Weights of a small mixture-of-experts language model, trained from scratch on English Wikipedia: 281M tokens.
Below are experts of layer 3 (counted from 0) of a mixture-of-experts language model. Rows are named router (the router's row for the expert), up (a neuron's input weights, with its number), down (a neuron's output weights, with its number) and show model dimensions 0-223. Each number is 128 + 24 x the weight over its row's rms, rounded and kept within 0 to 255. Numbers have three digits each.
After each expert's rows: a language model's description of what the expert responds to. This comes from a sample of Wikipedia text that the model never trained on.

# expert 59
router:104150120162081149110127136153089109152155129128132119125120110132139105136124124151119143068142130125129138088145135124139156126087115180094174107131136099136118130098115113161131143149112154111118100118141092098123126097105139115142128175117110119128155129114089118114145153146125153079088120150165120164160115141123096132143148109109112127103152146119159108091058159088166109110135127102147112141135162153110145117146110095139115185146149097138153117154076118125116155125149134129146155090098112131106114109154155133147121099124031137150181120122107121130132089155096080102093109148127106112125084118145116175087099122132091102117141155108114118130163134149138142131136
up1:124107102134177051121153164097102142126115144152128111133129157175116093105140141126114176159074113172140169117146124130147076114152098162136110120172128106093136116135141123138150109133138155137114103115140190111097150112135161123139106157130113135110155158159128174083140106141115131150118124147134134145149118094122132118164125105132163134138139132129130133157128137161129115161146110118069128137137153177134162107129115162098155136146137155151122123098116113152086112154149126113151136107114186104116143120098110120171167125140083092096153150119132180115147076156120081167116097097103141152143155128116136104162123123132102121125146092152127143114116099140166133146103
down1:123157124120093096132157104157155142115148138098089132124156086141096098134095130117134098082109120108127130138136155109106176153095122090111125093106174146130110158160170124104114124141137129149143138119159159130132125083106146109121128137144115137153125123111108137102135127131163117149059107102108115123172153118110134127099096164135140110071119164167136117118125124094155164111110155182191101124092134111136130136096127120130098128116150127111118157139135135105138150157181088173101148135143150135147112143123077135128127130172153123167104084118177094102128139078141173171139115145131126124132102099140091095138154150150147097152114144151132127118108133162099102136153
up2:132118159120103161139091135139106150151125134108088113097154103115154098121144066171120145136131139099137132097136113092165127132139180125118107134133118099113091142195119126098112116148114151120116114112149171109144099141124129151170126150113127125111098110129097130128101137144094104078134107093088104134127076105095092166138117163102133156108167135140110166109142158102155118163141121096156108159128075128157102124109128132114149109143114086102154094121099147109114126149107173116146148094173148126115136095124103112166143148107119143100136114158118099143106144181125153105094149139193126126116186127149138096142119086114088152118147122103146151132130127146122153150120
down2:126127136125168078133169130108142113162105088149128111139127148134129142120116139141129133151109123127155113104131099152122094108117149099125172118106078148108157161098141112158151136120131130108120103163132117161103113109140116169111150088126149136113142161147182175154123127152124160133099092123166157113128159160118146140087099126152174116175175162120144093108180138125161124127145156151120103164137121103130168093172115106129132125108098117102119104117158132144130116097153129154160113132054170113109138156137152131112141138120133102170161122109112119121106088131133135160158132120109212128152122141124123151093133142124159149153169133130122138179144146087147105097124
Main verbs and conjunctions after a subject or comma in narrative prose, such as called, left, since, during, before, announced.

# expert 13
router:082124145111102141105144114097168129117091131140143127143117099163103102122127131166112155100103134123106117105089078125102162125140120183085081148140128178104176126131136161133133075131101112155128130161088117107165143073154125147152082159123122127121176135115123128128108152104112146101118130156113109139127077113099087129169101144107144111147149175109140155145125117094138111143119129162159136131107124153110114134139131146166101134122101133134115123098142144137111123117128127102077099132141082096087127124125129126110133167125072097143090161130095132141115142130126164152100122124135108114161088136084150189133120132119116140123121127128128130158115153207136099127113
up0:153144128116152091155132153102114103169108114144135145087093132119109112139179126111091063101124134107134156098111153161157107121077130161095128106120140112142149103116090081128136124168124142101099124133124143113133133120140158094104168144142164138098131113097103125106121100133140133164114130159146098128140145095136089133108161122102109120126144121101126144106124114137134092110139149084114151109131151161090160093139186121127108144075106159142136093159056103160104130165086133140142119115172075125137144152086174116182110142117084107132154111125132155126162104118159157130125113095131154145121102128086131108118093130164126109134121141106096149122136109131136135132104
down0:165085144187075138086141135144098107100151124135106147097127163104106138123125112063118135111140113132116133130134112132103081148138168146147113111114174115136139137100136097153113150121140140136150121108171125154138161152140139164142104100155070164144102139092078152159110117101101144127157088134145114147154115169156143075122152093151133147144102159181110119103106098096102151140140136133124125111156134120125084148139148122070140093121132114105101132111131143108124106146138132117127099099120120105119139121105162114082098088150100114079077108139129127123094150110122147182098142150121158088123128101119146077144155139126098118115089103112118124125125119116105126131134
up1:124127167181155113140160118130133171123138121112116130126118132138131132135095082151106165140122082104122082145131133161124174146096177132161133150142134139125107096104106120073093105151103125141127139168144140115111127105147139134127144080118098097171099163145102122121126124078081149117071088165161098111140143115143090099125117137121116139127123161129139086130098162175138148089141135155171125138143128118154155111088115128137142139121129094053132072158119136128126120161129081105123123135126101179154106116143118110142136143122084111131121129141117105157110130084112130117172116098169143150096153121168108110099146128138154101126172107125134103157102124137130135120126
down1:111123135127171115158150146086091157117121148111144118129134142074082146152171145144150124131135153162116157153104164074130100127112107139173127151195081102132117165139138087140122126117124105182134130150159091153149100065097086126153132112101144130164124124129104121169132118125153144118146093140086159162123134105095121146115124109103114101159141122138138116111138141118111110127131139158130124144121139137165114137161166146141136145105157119115111125141100109097132140121079131108152109066161103146118130128086135108124080077089139162111140149130144075143166130097120149133139126125153118141142163112167130102133129145137165130137125133144193145106120150081114148135114
Opening quotation marks and determiners starting a title, name or noun phrase after commas or periods, such as "Sweet Dreams, the town.

# expert 22
router:137132120119135117133112193144074131137123126124123136114119088151105044153108129157128128077086148128120135172112159139106163136127120065118107097116141135155118125130128136097140114137145133144146105141124142106115122165121136208132107116129154138119093111135126146162114105129128129151181092159137107090105130120118092105125142105126126142146084141146124139113138118043147122128125117107115126118120138135129102128122145130120119106122125167143140158128160099134147135137080121133160130141131101130139139154104094103117144176136130122141121168127163125161130128116136156110110120123121141151127176134123128012075127111121106164110126171151152104146116153084123146127124
up5:103167104114175138164122111127108153140133124110125164149152163102171110125092125130103114106130115109085147146125188105139113141135114146154112113114165130105106105104124064136096118111149140137149109144153121132122145120139141107100123122116113094159131096158104133145156148125118138128170133122131109150107127165103138122135157108159112123087116134119158116117114150110134125083086137140163152133138127152130100105176119099110129169128094155119156122101103144113128143122123081161114167110181131121134127144139090161133110103123075142105136187161055108120141149138181110118106094133121102134186106086107094104112106145133103125128108166122088139149076131083119157136113
down5:159127137101158129130136117160152123113130116146167128139167101110108094135153148108125113097105134125133110127159109083082121148109162157122102076145188105143150093139144145108122123100166155150137140121135136138119143111132113143121133130119118099092140140113119107126157127129087128135122183093105146179151131112129094100166127118077158110102108152128122139105170098177162149152116159141106119143142146113124132125070100172129147155175112114110140106088145135124096158129140101149108074124100149146168135154135163168103118119133140146143109140153139079159122118132101156127140091099113128187159154115101077139105141153123146168074109114129119120114132104120107175154126
up6:119147095120084150122125115070131104130136080111111115090087104112158116129145126155150118132159127128127120107105146123135148107122146115094150110107125129104117161147125143139123128130139149137113096159115088125176094139099111194135164085128118137135126131109142125111176136124154140097134112136110119113135130104091107128111140133093149113170106168136116109186157106121148127105113148119112131125119094152143119093097130174100128133118136134120074192091099121156176140122135114119158116150093117152081131170113139150146168175123107088090177152132141135145157149084118143097108138113110141135128116125123111148195091121139095134104130168087149112079101159147119119102125
down6:134161142123079131122145143134108132150131126144113160136139122129159175144098095159164106124162161130121136131134138150174188121116122138115095172102165127124172119133143158133139095129141133108116135118084123118072122152114130119113125150165149143143114150121137121136104151096092120098128113149087144104140118141130124141148136169156095126161127131101081086204093135141124177108147159145086111139142143214111116140110141114139115135142131161107116098143157104132152084101114122135118098122125114092149137095154143160110109132117107090130074140144132117117156125126137120089146160107138150127160158121155166136117122133100185112171127111128104119106142172131138123126192
Past-tense and -ing endings of verbs split mid-word, like roll-ed, sp-elled, sw-ears, plus narrative words such as him, went, married, new.

# expert 34
router:140108129109145125120146109096104149117093137120125117147129119131147085122121119093119140133120127118080132141116108114143064135156138117118135139139122127117131113126135142123132126137161131177126122132140062124086119173117157071132181118134112119109214142084138060105153163130081108088206111085119137126111152159124182076084167136150112133114086130141146159146123122123129139132120096149135128143124152124128121144134130126116122132104112111129125135137137095133084130127124134140130083150125132118108123118116119153126114090154120149109149131119051126139130144099138131113134135118121136119115116122137131217141121142142149113116137100089133176134148122056150144142139
up4:156145116093106143112159093175097088147114168137131154144171152130119154130131122167141154141099121111159127151140142105126105136101118105113170163152109116114138131156185170139173138118138109122107141135148115176124156153115127062194162089087163100139107124132149091091146137114145114127146136131134159151137093147116094123119089124117119122156105155114134120167133144099081155114111129130171108148142084114148128116107123134112137095118160096147117121136124112151102133151143161151152146105146133132075108127102095135123121127130108110093109140106137107101125102178106123138159119163181109094147138156101100095130136081114100108160095096107119145167146095120139112119109
down4:096132151124130139128114120116144127109136117136142141168145145120166108109117127101131114133093145138122114151119136132162152156113124120102140148143132097112164109115135137128091110119155152116125086140118179121141101164092117121115092155147143120149109132128162160129171125157151165119139106135108170109114142128129131133089156151165123088136107137123105169105142129127180081131134141120120105148140152105106094093178118151143091119104144143171086115074133094072151121130091095134129108166105086135203171086170133134121102148121128171144171107138118129153120098080097179152096100103110146118117087145103127111145102125149120110145103131116124173142132087161168134147127
up5:101086114166100134117121130110140111106096156084123125135099164148198145104136100079158105138119168139122108142153138095083120160117144101123126104090122099128099136100117116114112113119178147093142106157150124142120098133112130149089169106139132124106150124156142117159167099122129143153117107106130104104120127129148151084139146130158124138169085124120119138175167089108148112128076146134106142126060152158142199125107124108094099097121131135119164138127138114124154093129128125161064100117127111109093152116179142143096131142143134131161177118136103125161087136141146149103088153118152181137099135123145131111119103145143138125099117107136125137155120123143125101130140
down5:159128123121149170136128120140114138147161110087150095143129146090039114141094111119099122166149110150109134104136094144169137134150083150115131133154083152135134124150114104116143133145139116161107144133071119162133134132131123097142107146156122142105113105138136113065116149139135139144129139111180074148131149152136086146115101115087106126107120107090135068112108154101114115118153128119154126166126160107133084120132109123130142076160105095136113113127136173144089116165105118120147140123144153127145114137135130122119145126125146144118060092117141118104154190118129099173145139141122090106106111127105155113133163165117127141161167177172154147155119124110149129100119
Closing letters of personal, foreign and place names, often in tables, like Kurt-z, Fritz, Picab-o, Tvrt-ko, plus -burg, -ville, -shire.

# expert 38
router:099169123142093135132110159103089138168182121129141118051115097133142106114121135114127117118111142132148144138120148130142196125137142122100084154129125115181139143167117126116109129134117096126119113145106151127120127125124118093126153173133071119136122134146061139144136142137112167136128127123140129163212119105127099125136145160087111160089172155122095141129142161107132146130153143109122105142110158136129146139132139113135117132114111152125133114157139060112132149130108134145149141095122109131100127110150140112141153063119112154133122177128134109133114100151109132089116157130124100108104178133136127047136115134111141102122144140153104077135111150080177136154133
up1:115139141098112114092111123085092098136102108148150136144117165149166132112118135092130104127138129159162182138122106139113161130099155128106131104138152095066134114115167147126096069143118122122111113054137150101134144134162119092124117105128140118106098092125168145141133116118124161108171084120128138103143160145116122113136068161141125151116158114095123128108164120115079104147152076120149100113164149116129111095116117135117111164137117123087108160125175051160110094139089171143130122138106135114135127150103091126145150118107119127105113131147111159152113146098117124124172088137086118139154133110143132101132133140163142113122157146083156138120117159116141131135165
down1:117157134136148128122133113130134129140128150122102102126131166104097118173097064099127126135178117164122148104145109107136096110128124114125146163123157145137114132136108140114166108137154128122110155151128114101141097113151156119128123124076108156104134152145127170122201103084154130176127154125092134091193128130118110112124106138156115138156121149111136082141122126164118154132082103122106141149150102119153071140121143120108135131100179146177152101144150148103124144176136090127157145105167131164157145114121191092128131115160142136128126141145108120137143114113141131175119175152135076147117138145140084124112107151131109142183126128104119146151137149092174127100160
up2:125143127135120139102150193114127172144148127122140125134112117127146134140104132114108149210105133149123155068129071138134130103146116123145124087134161177123123119142138133067139154126150080093091101098104142138177129081142156124108125109138135098136097129148119143116128107115123143172099083124094142139177101092143158092147143140109150123138123119095106138151128152102116111169104137160142145104122174134134105094091115136133094157118167148138112131106152096105152106134105099176192143125122173144110096158107123095104128097115110128121128123118115093121112139125169168144159130110168132131108156114118118139132128118104123084118130190150153137118108133132107125117106
down2:130132132181102134123124130068084161088131131131143109187113138109075164122092121120147079142146099119127119126134145103111115153102145132109139156126149106134113134155117115149131138165124114141098104115112157137082093121109164119102106133126153119158137122090150138146137120163160149122159134111139155123139184096127119110098218125147130105127140117122125079155086112066117172111155142110118134141117149138101127145112137137133103163146129099153134112117090133169098109116110121086139113148122106156129160155134122085162110120125153148140107132141126107147094152114162094144136159154088085129143091167119142125126155148149094160175130127158150113156128120159085108147133
Biographical verbs like worked as, became, played, won, and infobox field labels such as Coordinates, Awards, conference.

# expert 2
router:096135147101080127127098113161146125120140122154102153129099141130114113107144141138135138145089136134133121137101124129102113126138112105179045116150131119120177097079137109129141129150080110133150103097109131136097149152132078148140088159095115111104148098162129140136160118114128111088132163148100113127172083093123129148172093128128118163117111148124153143125160110172114090138119105144167105149139103117110099140113136113140160126103181187133096121115132131125117164126110142108119137127128076108096121107108181131086119119175149159104084147138109096139142139107134153150127132139144092114164162147104104099112131091149124172124129123178118111145102102144154128106099
up0:143078097103119149107114144139174136076138130134096121135181097090128144105116148152136150138118147085153096128143133112104100110117159139123158079137120130091107089150172119098147152166175176096131100126105149144136149129107119144159145136143113136149158125143151128119129149120127133124134156144097151143110147181077110128168119125150114114147165117125118064157154128095134172173094114162106133115125140151127175107103119149123171112144156146123113161069136112168139112145126125110102096121081093150124099138147145170114121126116127150166156136115129102146111148147134090120168126163109130171128129087161089128131136121148102133130151154118087118088128156136133139126149
down0:136152146055101125099134085173120105132117081115118141157138140150128128182134150112129086131123133157083121132135136127094145101107097103165089155121124144133165098147121145145105069120120100170107100156103131086105141096117120137135112134136111092130152141130122091126133139109131126165091080088113147157172133062136151133086118130122132152157149142113123148123080117141104087122152151155155131088161076188113121094145128108152133140144126173115135110149146152098089117129079145132175151124139145119098094107122154142114134123169135098105115125144100181142122127125121164142141119133123110079123135131118146126120124140097132158142137083137129140141136112113136098115111
up1:133097131125136152158127123108085080137131095149129086119119120135124122145073119148104126155058087136143110143104116135125138154110110190115117121173109123127146103155108175162097115114103102119163177149136131127134134098145109142094131153107102140131118159133091084151124125153140173155105157097090117091141172133115126132146109107128135148147136153093126092085146083114135145112131117120109146126124138116113104093125159172118113127104137107127109111142120155084123133081079123128172127112128126126090144144144135167153131135127110114143128110124173124125135084140119164127144137152104143115118101162129124082099134167112100089210185092129119124133117087132110123132136
down1:123119119130101121093105101102100120085169181102118092147131164096125122177070116100133119109132137133116123112163090143126138121122109096113123157131150119130112132149143112119096167129157144137093102148146144113121125134132071155134139080139132089134082117087160106129087088122100131140160156141130160152130123144114110119117100108136129142115119114078118141125118101164161128119116106139127148177117157111165140125185121141090142132106128128153143110132140085063126147102157126134146124109127121093157139092090146110193120094140129119196181143166157115166115114139157137093161118142103114165121129114145119141129158151098138125144099112174142119138126108150100141146113
The article the/The, mostly after prepositions like in, of, on, to or at sentence start, plus table pipes.

# expert 31
router:135163135105086100142128055109116112123131096127128126122126117131123108145119126165148162106070108111112108112138159117123143116127129131135065203117134130088085143168094154163141146149081131121120137150164108133090148117154121102123180152146165119144132123098093108138125116151102135071137152095145127109160135160153133066128136152132110139129106135130124145109106172079139154137147164129154120117119147100117128111144119161162120098131171117122115110119162158109138134137091170102141147111097115143122129122132160132111099115146125141139124100125096182131154126122115084109113166133134120132110148123144147112138113142127097141154136147144111083072049125148152123107120
up0:122146109113117112137133139157153092163125120114133125122163117158094089128119119117098138183138128139101115135135058128138163135145146118112134153097138111116114122166127114141121122134114073119156112152092099121142136189152139119156111132110117137095114164154127168130092182122148134140113061121119141168137094096150127127173142109158125087146079138124131123122137143076105153152167153139145133129108093138126098089116138134131175135128121168092127162141118110129064150153139129124126166143162148093110120119118092107102138136091131139132125121134179108103110143151091175113089123140150108112089101138097114067086121145126113115134119132138114136145145097124132076126094
down0:147127096099144145099115106101096131090116151117155137138167107116106096124113123141155155123147144132106157103137147132167134156152097090151077081086135127102116162119114142097154129121132157132136137124144095167117103108111122159161096094103148101126106099109129112104118121117128169105134152133114138124151119101128154133143136057097164164142150161103105141109143166137142156095154131085121140122114111144141086113076148147138198150106145133108165121154146128127152150126160166167077130123122128146110154083151179143120129092126149151130121097101103114117107127118129137156142126090129139087102182134133132110133117158118127148182113173120106123139108146087169148126107
up1:141153160157132157116098137166118145131146130115116128090126128116110126120139137133120153151110165136158132128164149099154135134104133110156174089098120139133092149138125108132150152136096135149208097185161124134103130149091129127147137142134142132142113124157143075145142104144142123149131142126099119153137138150138138120140125086123106112175158160116115101113141135140115134148111105089154128090085078145097084110120149130078177146116152133129175171130163132147101153129155143130131131120119115127160157101120174183095109131077139103117124131108146127097092134157098111097093127150159156112097144144164160130147130140130125163082135192127164114142132096073140144124105
down1:105156099084090128081107107159106116125103143152157121131144128105151105128143125121156179125140168155139149120157095135136103103137149148093132131147146128106152134102145169149134157155127107115178150111112089163182135111162124123095131148101134120120150128109140115102116141118124116107098150073119102125114113106114118171146155122120123139119121167117127133081106140129120083109073107158171126077148182111158130136125124083137170080116147115162084119108118136131084089089150111099138119121131115157093144117145129093150121138148118093162108077104129155118096136145130081146114141113116169125124139128138120092147181161125125101134137162164092129118129148125162132124091
Pipe separators between cells in sports, election and statistics tables, plus semicolons in number lists, such as 20 | Matti.

# expert 40
router:147119114115159128129119127166151119133184100143124128186090157139095131128130136135119145168169151117154127160127100100104099153130121166131111138115127111105128125106132134137144093105136144147135085164137109140106131134149141135146125132135080128142108119129135105110114193121170118113082080140130113144110113122132105200173152109137125126132111121122144128125113114064119113138173130143120139148133100157160122120099143101139099129136158159151135118124146138115139146136163116099131132141144136118162135130109153148144165122118070127121128130131116163050133120129104155145117106135139143149114170095108155235124118131119093128106120073157152177111160126159114151167113
up0:108112121098111110172110144177148147128139120128124157107126135115102147094130111174126144153070144104182155066146117145129099138145155125134159106138097120121167153114145118136160137093145118153133131117081096146150176166104133119118104157106140135134125170082133100124148090128167139097057145122088127068168146108098116171127157092102137133127140111169165135104132162084143162118103130095143117141151110126113092116141113138139126138110135136124136122138083124139103102143119119146133179130116092155113143097142127140102146116120138113093156114135164143130147166162092174096144109148142134181102149130148143142124126101143157147082134113123124146168119118136127138103123
down0:101147106136141089100158142116090153121152094135141162162122137114168091131122173112112133140114137139076116148157115104181145089118135090108106139106153156129126136096127158127101106146148166128125149134156167111116110139169119087097151129104129089154137122142117144140120093109125121122170140118156162166121182131168131108150099154174123123181103149082099121120161156154131122099172140135150142147096160074127115099110144142124138124159115113107131157147134130111129115083104095156121080132148146104123106128131091133165105116132132132106144150104103123092119117092172186141157131110135109151143108120119088116142132142153125129152152142124084136077122156084161146125147
up1:099143127136127119142116111152114131127093148144140109087127126113154123103135122125133150199147117120123083129113132140143135104191118153103190094126152119091100162176148093119172161130146104092109159125089099168141128105090141119151094158110141146150125134130126136105108139147125150103121135152101118126158132160133100146165135151128076162180132099092094147128134126130124111152116176094102115097138125129135113129133109098136155105133125096110131146167137206183122146135196126131112133113100112115139137112126144149127138112141134118131131142095137128091155143126107172115147126164175156110101093157160156156134105146180166154117135155141146138098111131138114123102113
down1:119124150162131112164140143120153139105131101136126121134092146126150129108133109149154110071141063108110140155120103129131159120089127082165095171120147161111135122114130108122128084095181153127109151122174124077130102130140161127104106179120090124098123110126087132139148139129135128078093118091148128157175130108154136133119114124161144142122096151134147095156161120150135149100136135164140141135140103132131130158150115134118107123146132133111106097121160116108163118130153123132154085081145175169095142153159077109157151141121092130145099106177148152093135148157119111135083107130113092151093107139090130123118143153094108123137117162163068135155139102113116164123139
Adjective suffixes and quantifying words before nouns, like Roman-ian, Pop-ular, other, all, both, most, such, plus into after divided.

# expert 19
router:117177122145113140150121138143137147126136140110126141131144166129128160110113125135122139188102126121215145140131160155164158134127119036141255073144129071121136141139124108117109134116120114109122124123136133144101141098132107114145123159126163124133113115092173129156123119105121190112137125109133121134134149133161104145127123127108128156148171145118125080143126156120090120112121133117128110115115108108152137125127124133140117114132131134131127133121110110154108128128114130137131123050100134127128127115130137107143123073109170112140184112109133138139128124142090097117123127117136118128111122099157120182135130160131134133151118152157134084121136112055142103125130
up10:158129151165173126135167119124159159147149156137135152097112130141131099156104115115109129129138134123130116127101133151129128141097121083138141164126137178106151145148157136127127149155119117098153141158133132123163097114076116162166140108171109106077157173141135144182123137105184122119157137173111145107123110177132154117112103085124151134120135062136164090151155159156122120129146113080105132138111109122166159137140112138146131147147106125137128133115151136106066149097096133124116168088154140144140130154133134144103156157112125091141166150159151107136166123129179155091131158143121107112119168107157117086114159154177098133130094127124150117114136115128101124155171
down10:126116131165101101070105125109127138121167071135099136123136148120146155151091120139138105142129126113072150136116162140096159147164106141115129161132133084103131133161163139126109142179101111161164182114135166108129117126148144103099115125125125141133125096159136137100158090114149137114109169099124123109109157121118144112131138116116098092102117114148091157146107117134098157092151069125125124127157159138146085152149114173119148144155079137163136140126137088133122124122144100164118159115116084120117116142123104184103089103114158167177118132139116092114147121148166150114143128148148142146115171159140107107155115141118111146157107120130059129142093152149156161132161
up11:137163116133140115138130078102125101105121123157127111127112161084163145114153106098086128146065133100133168140127125136125087145146160104079182161150128162133116124135121152108115125138145123103103157139103133153129094070128152087130128164114111128108124109077136108152175121119176094162132122090119128123163110143120082146117093132132102151154131175106128135107172137118089110135129156112155076130138105119151071143101128147088148105173153125135143150105120148103134123137098123118136156137141105140152129098159119114104136165089174099133148117085140141102100126135114098120112116127128178122117100167128157176146121116097095112124133173132159135118137104101123127128159
down11:130143135110120114129159135164096132112121163143165111087157116131122089133095160125150121175106135119135122114126100112094109106110100102153172095110127134122134141118186148134133157137125140168122122088155071147098187121140149108129119067140149117167146141137140097133103136123120134167186091199137148150144124129102143128135099161081135107121148118149126109122120143149164137109141145118098161112094157127156129084168101112130119130138129110114138136126125129134147136104143099146142130103109129132107132093118149160144118089192137113110085145137114149103108149116124153145167124127111069143139151131167099166157176139139174152148118135110115133128175117113092109139179
Nouns for people, groups, institutions and roles after of, the or his, such as children, students, Justice, State, Champions.

# expert 10
router:142173129108093129122157091090158132163177102145151145088136107165105148137090113125106147197157139131122120104142147080103144102121118150139169114112098144115135121114112124114148089129134129128134107151129157143072137125120111132137118143137106117123108074162135151158154143117135122128101101118134111180116125085149108112148117140115120152138121141108152089105132132117103127130169143161144106158147097150138096118112127126157121123146147153131130100155180136133205131132122111122159140111132113116105125136138157131121159171117124123170153112102105151125141122138137127150111099147156101127151139078089148243127127134127117156156131164131080159142112088111117113143133
up0:133115169090157087131140122178140128121131135090143115132116090100086174172100125091173135154090127127103153124135124135123152116155125129126128095142142101112121166121121165152101107134117169118093098164128153182114143164157148082123142057123187123130122141112145101097102122155108139105175069155125124137174134138111138104124141113127110147122085117157123145110133154126128135132128117144143133172118146083129120110128152127146124115114125125113104109086130102130099151118142182133142132131160134120135100151112134134116093119160095123162163131106163158089139132149110101121137147106125117110127143107147119138107137105087138106132089157192120155114062155106086131105142
down0:131136133171126127126087191110130122165093130131099115127119143124125117155107166159143117134142119121160108135095131152093124119078135120110115106107149116168112142126110143130148156168133133087084134108127093147096148154141088115146119094167163126108055151117110138152140142132111112130107102120151105164160116120172118115074136148113118143151151112137088113099095164099107144105163131148168120144090168152102104122141125107125146169118124114135105155148143172142158122144130135146121100119112144104153129128106124108123130154113161114116131097115063120169094119109134064118128137122117136113089092116115156088109112084125126122091168183132106139113121139144163114164171
up1:155139128125122111162130157132161101132125160150160139126075110130112154143152142136119079139171126110138148136135098155141121096120170139133086118128124112074157149117135132111149112111153131136125140151158127136128162172154110070078125162121131149157119134154085162141103095111163183154120114149088131122141130111129110134125133114121138129139133163140114108185142117129103114124178136128135148122111139149104143153138103149187128112108083161140112118113155142119104132119124148097127118117108106160101128139119161125141134147152128121129091123141123120099159117112176173203140092162149117168124110146145153122134132158140150095140130153170144138054133207132166148135121
down1:067105125099114102102058123102123120144149173110115142100133137097132084120114118089117140118123161107115114155137121118168088115131155166119139163176113134094095068134110085111140108164106117126126153137124078174126122112129146124133086160123118180128140149130150147134155151121121128103101118096117142151121115118109141153127078099159139123138132077102118173200129110124137154083105100104139086132094111158143148157171154103174152161092157140123145118106126174161142139134125153144138087110111123137147168117127134172141127154142127151158136138150116111135122122122085102124163133112083148140130126145152124114103133120131133141147095125132148103152094124101111143119111
Articles, demonstratives and number words before a noun or standing alone, such as the, a, two, three, first, other, this.

# expert 32
router:105190110151116157105115181164129150149111128121126143126100142123134151125119128153138102140121135145179105173132140155117159129114138120120009168115145132156132153174138154145116121140131117134161134140092112086101119135140113111118127138102120142120130092138136099138143140116114131121118114139129154191153105139119080206134096151077129125150163123144125187140121124101159147097092148130140123133134145139117154099149148119136086112126128111107167102129171102121129121133103126131089104135108094125128125125138159127157115113117140110140068169111170090170126153144081122092136160119101114115129144138128113083108115140126163125141138121142126094110115167126130151138133
up1:164122155118168131100183169114095126170116126158147119120097178151126121103143123131165122144140134149125113121114170122153117153120126143087086099174096119128131150096166135184134157103094115080146138115144136140117122156123128147141142111119096120112144134149137118135111095159114126145104127122163111144166178141113168085112138113115121187085117073137119131116161131134090079116159149128171140109164122124141165101116132128118143096102129160185128129128102124148153140119114087107152135165135124109105137095133150107180088109130149118100178118130113145160132144125153131112150169123096184128110126127146154139111152158136135112097132105105129075107141126165119114149128
down1:092124100168151102095098071138134128099124114137131114138097135110148169114135082111117103148141090147113109157134159133106142158135097134123114108166122111083117144130107108099138090127114109107149087096119147072122151109114187096134111128076154128105107114112129109115145145074119120189122141113164094105050123125130096098134114112141104109143104152129126139119148114096102127151140143092102126112097103117140084151127150122082151126110148100117140139086158156122120135135127131135143104122149121132144137154124132198111148147083125148144095146156129131134126171123148150136161124150110081122120123128140150087147165151112170101127111149098149099156087111112103109154138
up2:155134129125111174107125121143101091112125114120122086106123058102110138137111123153126120135133084119134119098112147143129163117148172163071151140158135145114044122113136102114132129149137133131113117096105116088158151157079101141138128160167155163128138145101083113107139106119129112105116157130127162135089154150104114136139087126086121128125182152121092104120128136121149146122120161117124075123102132143121115125130118137141160131101147082154124189096145094117088143150070163101127160115112079161157143110103117139110120128128138090144134098132160109100121141164118103087134166145127116151140131134105119142111119112083101108118148170115158135129113117125157091091131
down2:163125134148126155098118145132134178114118136130138107132119116152146135140099136138098126109133136134110077172127102149110113138104082160083188115133120100155179161093120080117103132132160101118142075155133112103135116119127108153088130121081123125120127124124148140092087132139153133118131107118118109150153138114153084128095144135134086114124157133136160164171151117118164120119153122139135097104120075106121143144120126167147101170135120162092103081148110114148138114112079121189090101110103129127098086152131159122138166124100118100131139120146101134101176139146144147133135158115140163145130174131103131106083172143095151131152164135169111137162090151162134128138114
The verbs was, is, were, are, has, had right after a subject, including inverted "as is the…" constructions.

# expert 14
router:142134134114112112143122107160112160138092131115112140224155194114151114141119125136120111153172118129119120099156107113162121115137125131146129126134135086112114115146135127139103120109126110154108072141134074131067125136124123153118148150128098130122136140128142120082130151113129151082167098101138131135104166119146120149105145117143139093125135127117115139106071129099106137084174100164123132151130144139139147127139100108124103123159103089126126132090135084134130141134146139114114144106106191131122123120138179141157115106136109135100128156142107125150129138153087046130072139134122118113127078156137124140152135132116154095139117128076135119183171136069145140101137
up0:181138156118157158100140116100088124116151131136105160135109138117134148128103125118105102126124138146132078119160144110148065150107157121089193135101106114130112166140148113123115131095173116090108177073115107179142086126119103102138118138123129078156122114149117143097121165099098116128120159143165113103122124148122134145163154159138145093179140156127104165136130120159139153087140134103137119156141105115150110114128164132149173111131127130108115146108131131124119163090184116117114109152116138118120115131117129160145115190129095135152099138108092143159121114100113082150126128125104120099137152145144119127153106127119099091096144093134100111136097081123148176115176
down0:094085123109117136196105114139154120144120134104170153108107135161157115142139121089107142117154134117101133135117131112138157130149080162148105090132080112100153133132130152104121118121118166142153127136144130125118168129132137142138132162166152118089160186098110149108105122131153188126076091085141128123109177104119154142108147131114160114096120129141131101137140107093130111109100130174126150180147157130173144136145123118107129130130144146128153091132122127129102125148137100124152150110106146159099120103151143131153099108125095137104136113110178116079146104106111220126152154117110174126093091157130125147132155102138144142147171153116151141173158138113100139115126
up1:106147066139173114111130133102173147147148134162127138143166111123086147170081129102102122104145116118092122098146144127125090127174094089122143122150140105074121133140115128128156112138159120136122110171156114138143129191121119145122135104124156136095087134132122167164135161092128123160098095121143142132142102127117133137078122100098099129127101100100132114133174159121093184151132116135135074113104166134116104123115135115166093151125096118160133094113148126149136114155097094142111134123176141142121126137138111151123106112080150143101117129100106102157150145118166109127124139111163136127152140106108122075114120116121122149103108162106106137127144085057135077155126
down1:167091184119129160138119114085152151137127083101134116104092145118154135110158137120139118132142129155107137134159136138122155094128111119144089180133105128139166157149130131150112128118140160149120104121120141143087137135107159123113074111132094113122155098165148143161124118138144098140160150151113115090122151105118106092141078134130092178096108132105118141133172120119180119100131156165091135117118167151115093113121139151115139103084118077143115151161156147105140065126131149142174184114115158129087167133124111130125154192108164112130142130128113143144102182093156132148108144124114114141158121126135133128071127115129125085138140108128149158138107132176131119154113
Head nouns of names and places, such as County, School, River, Location in infobox lines, plus taxonomic -idae endings.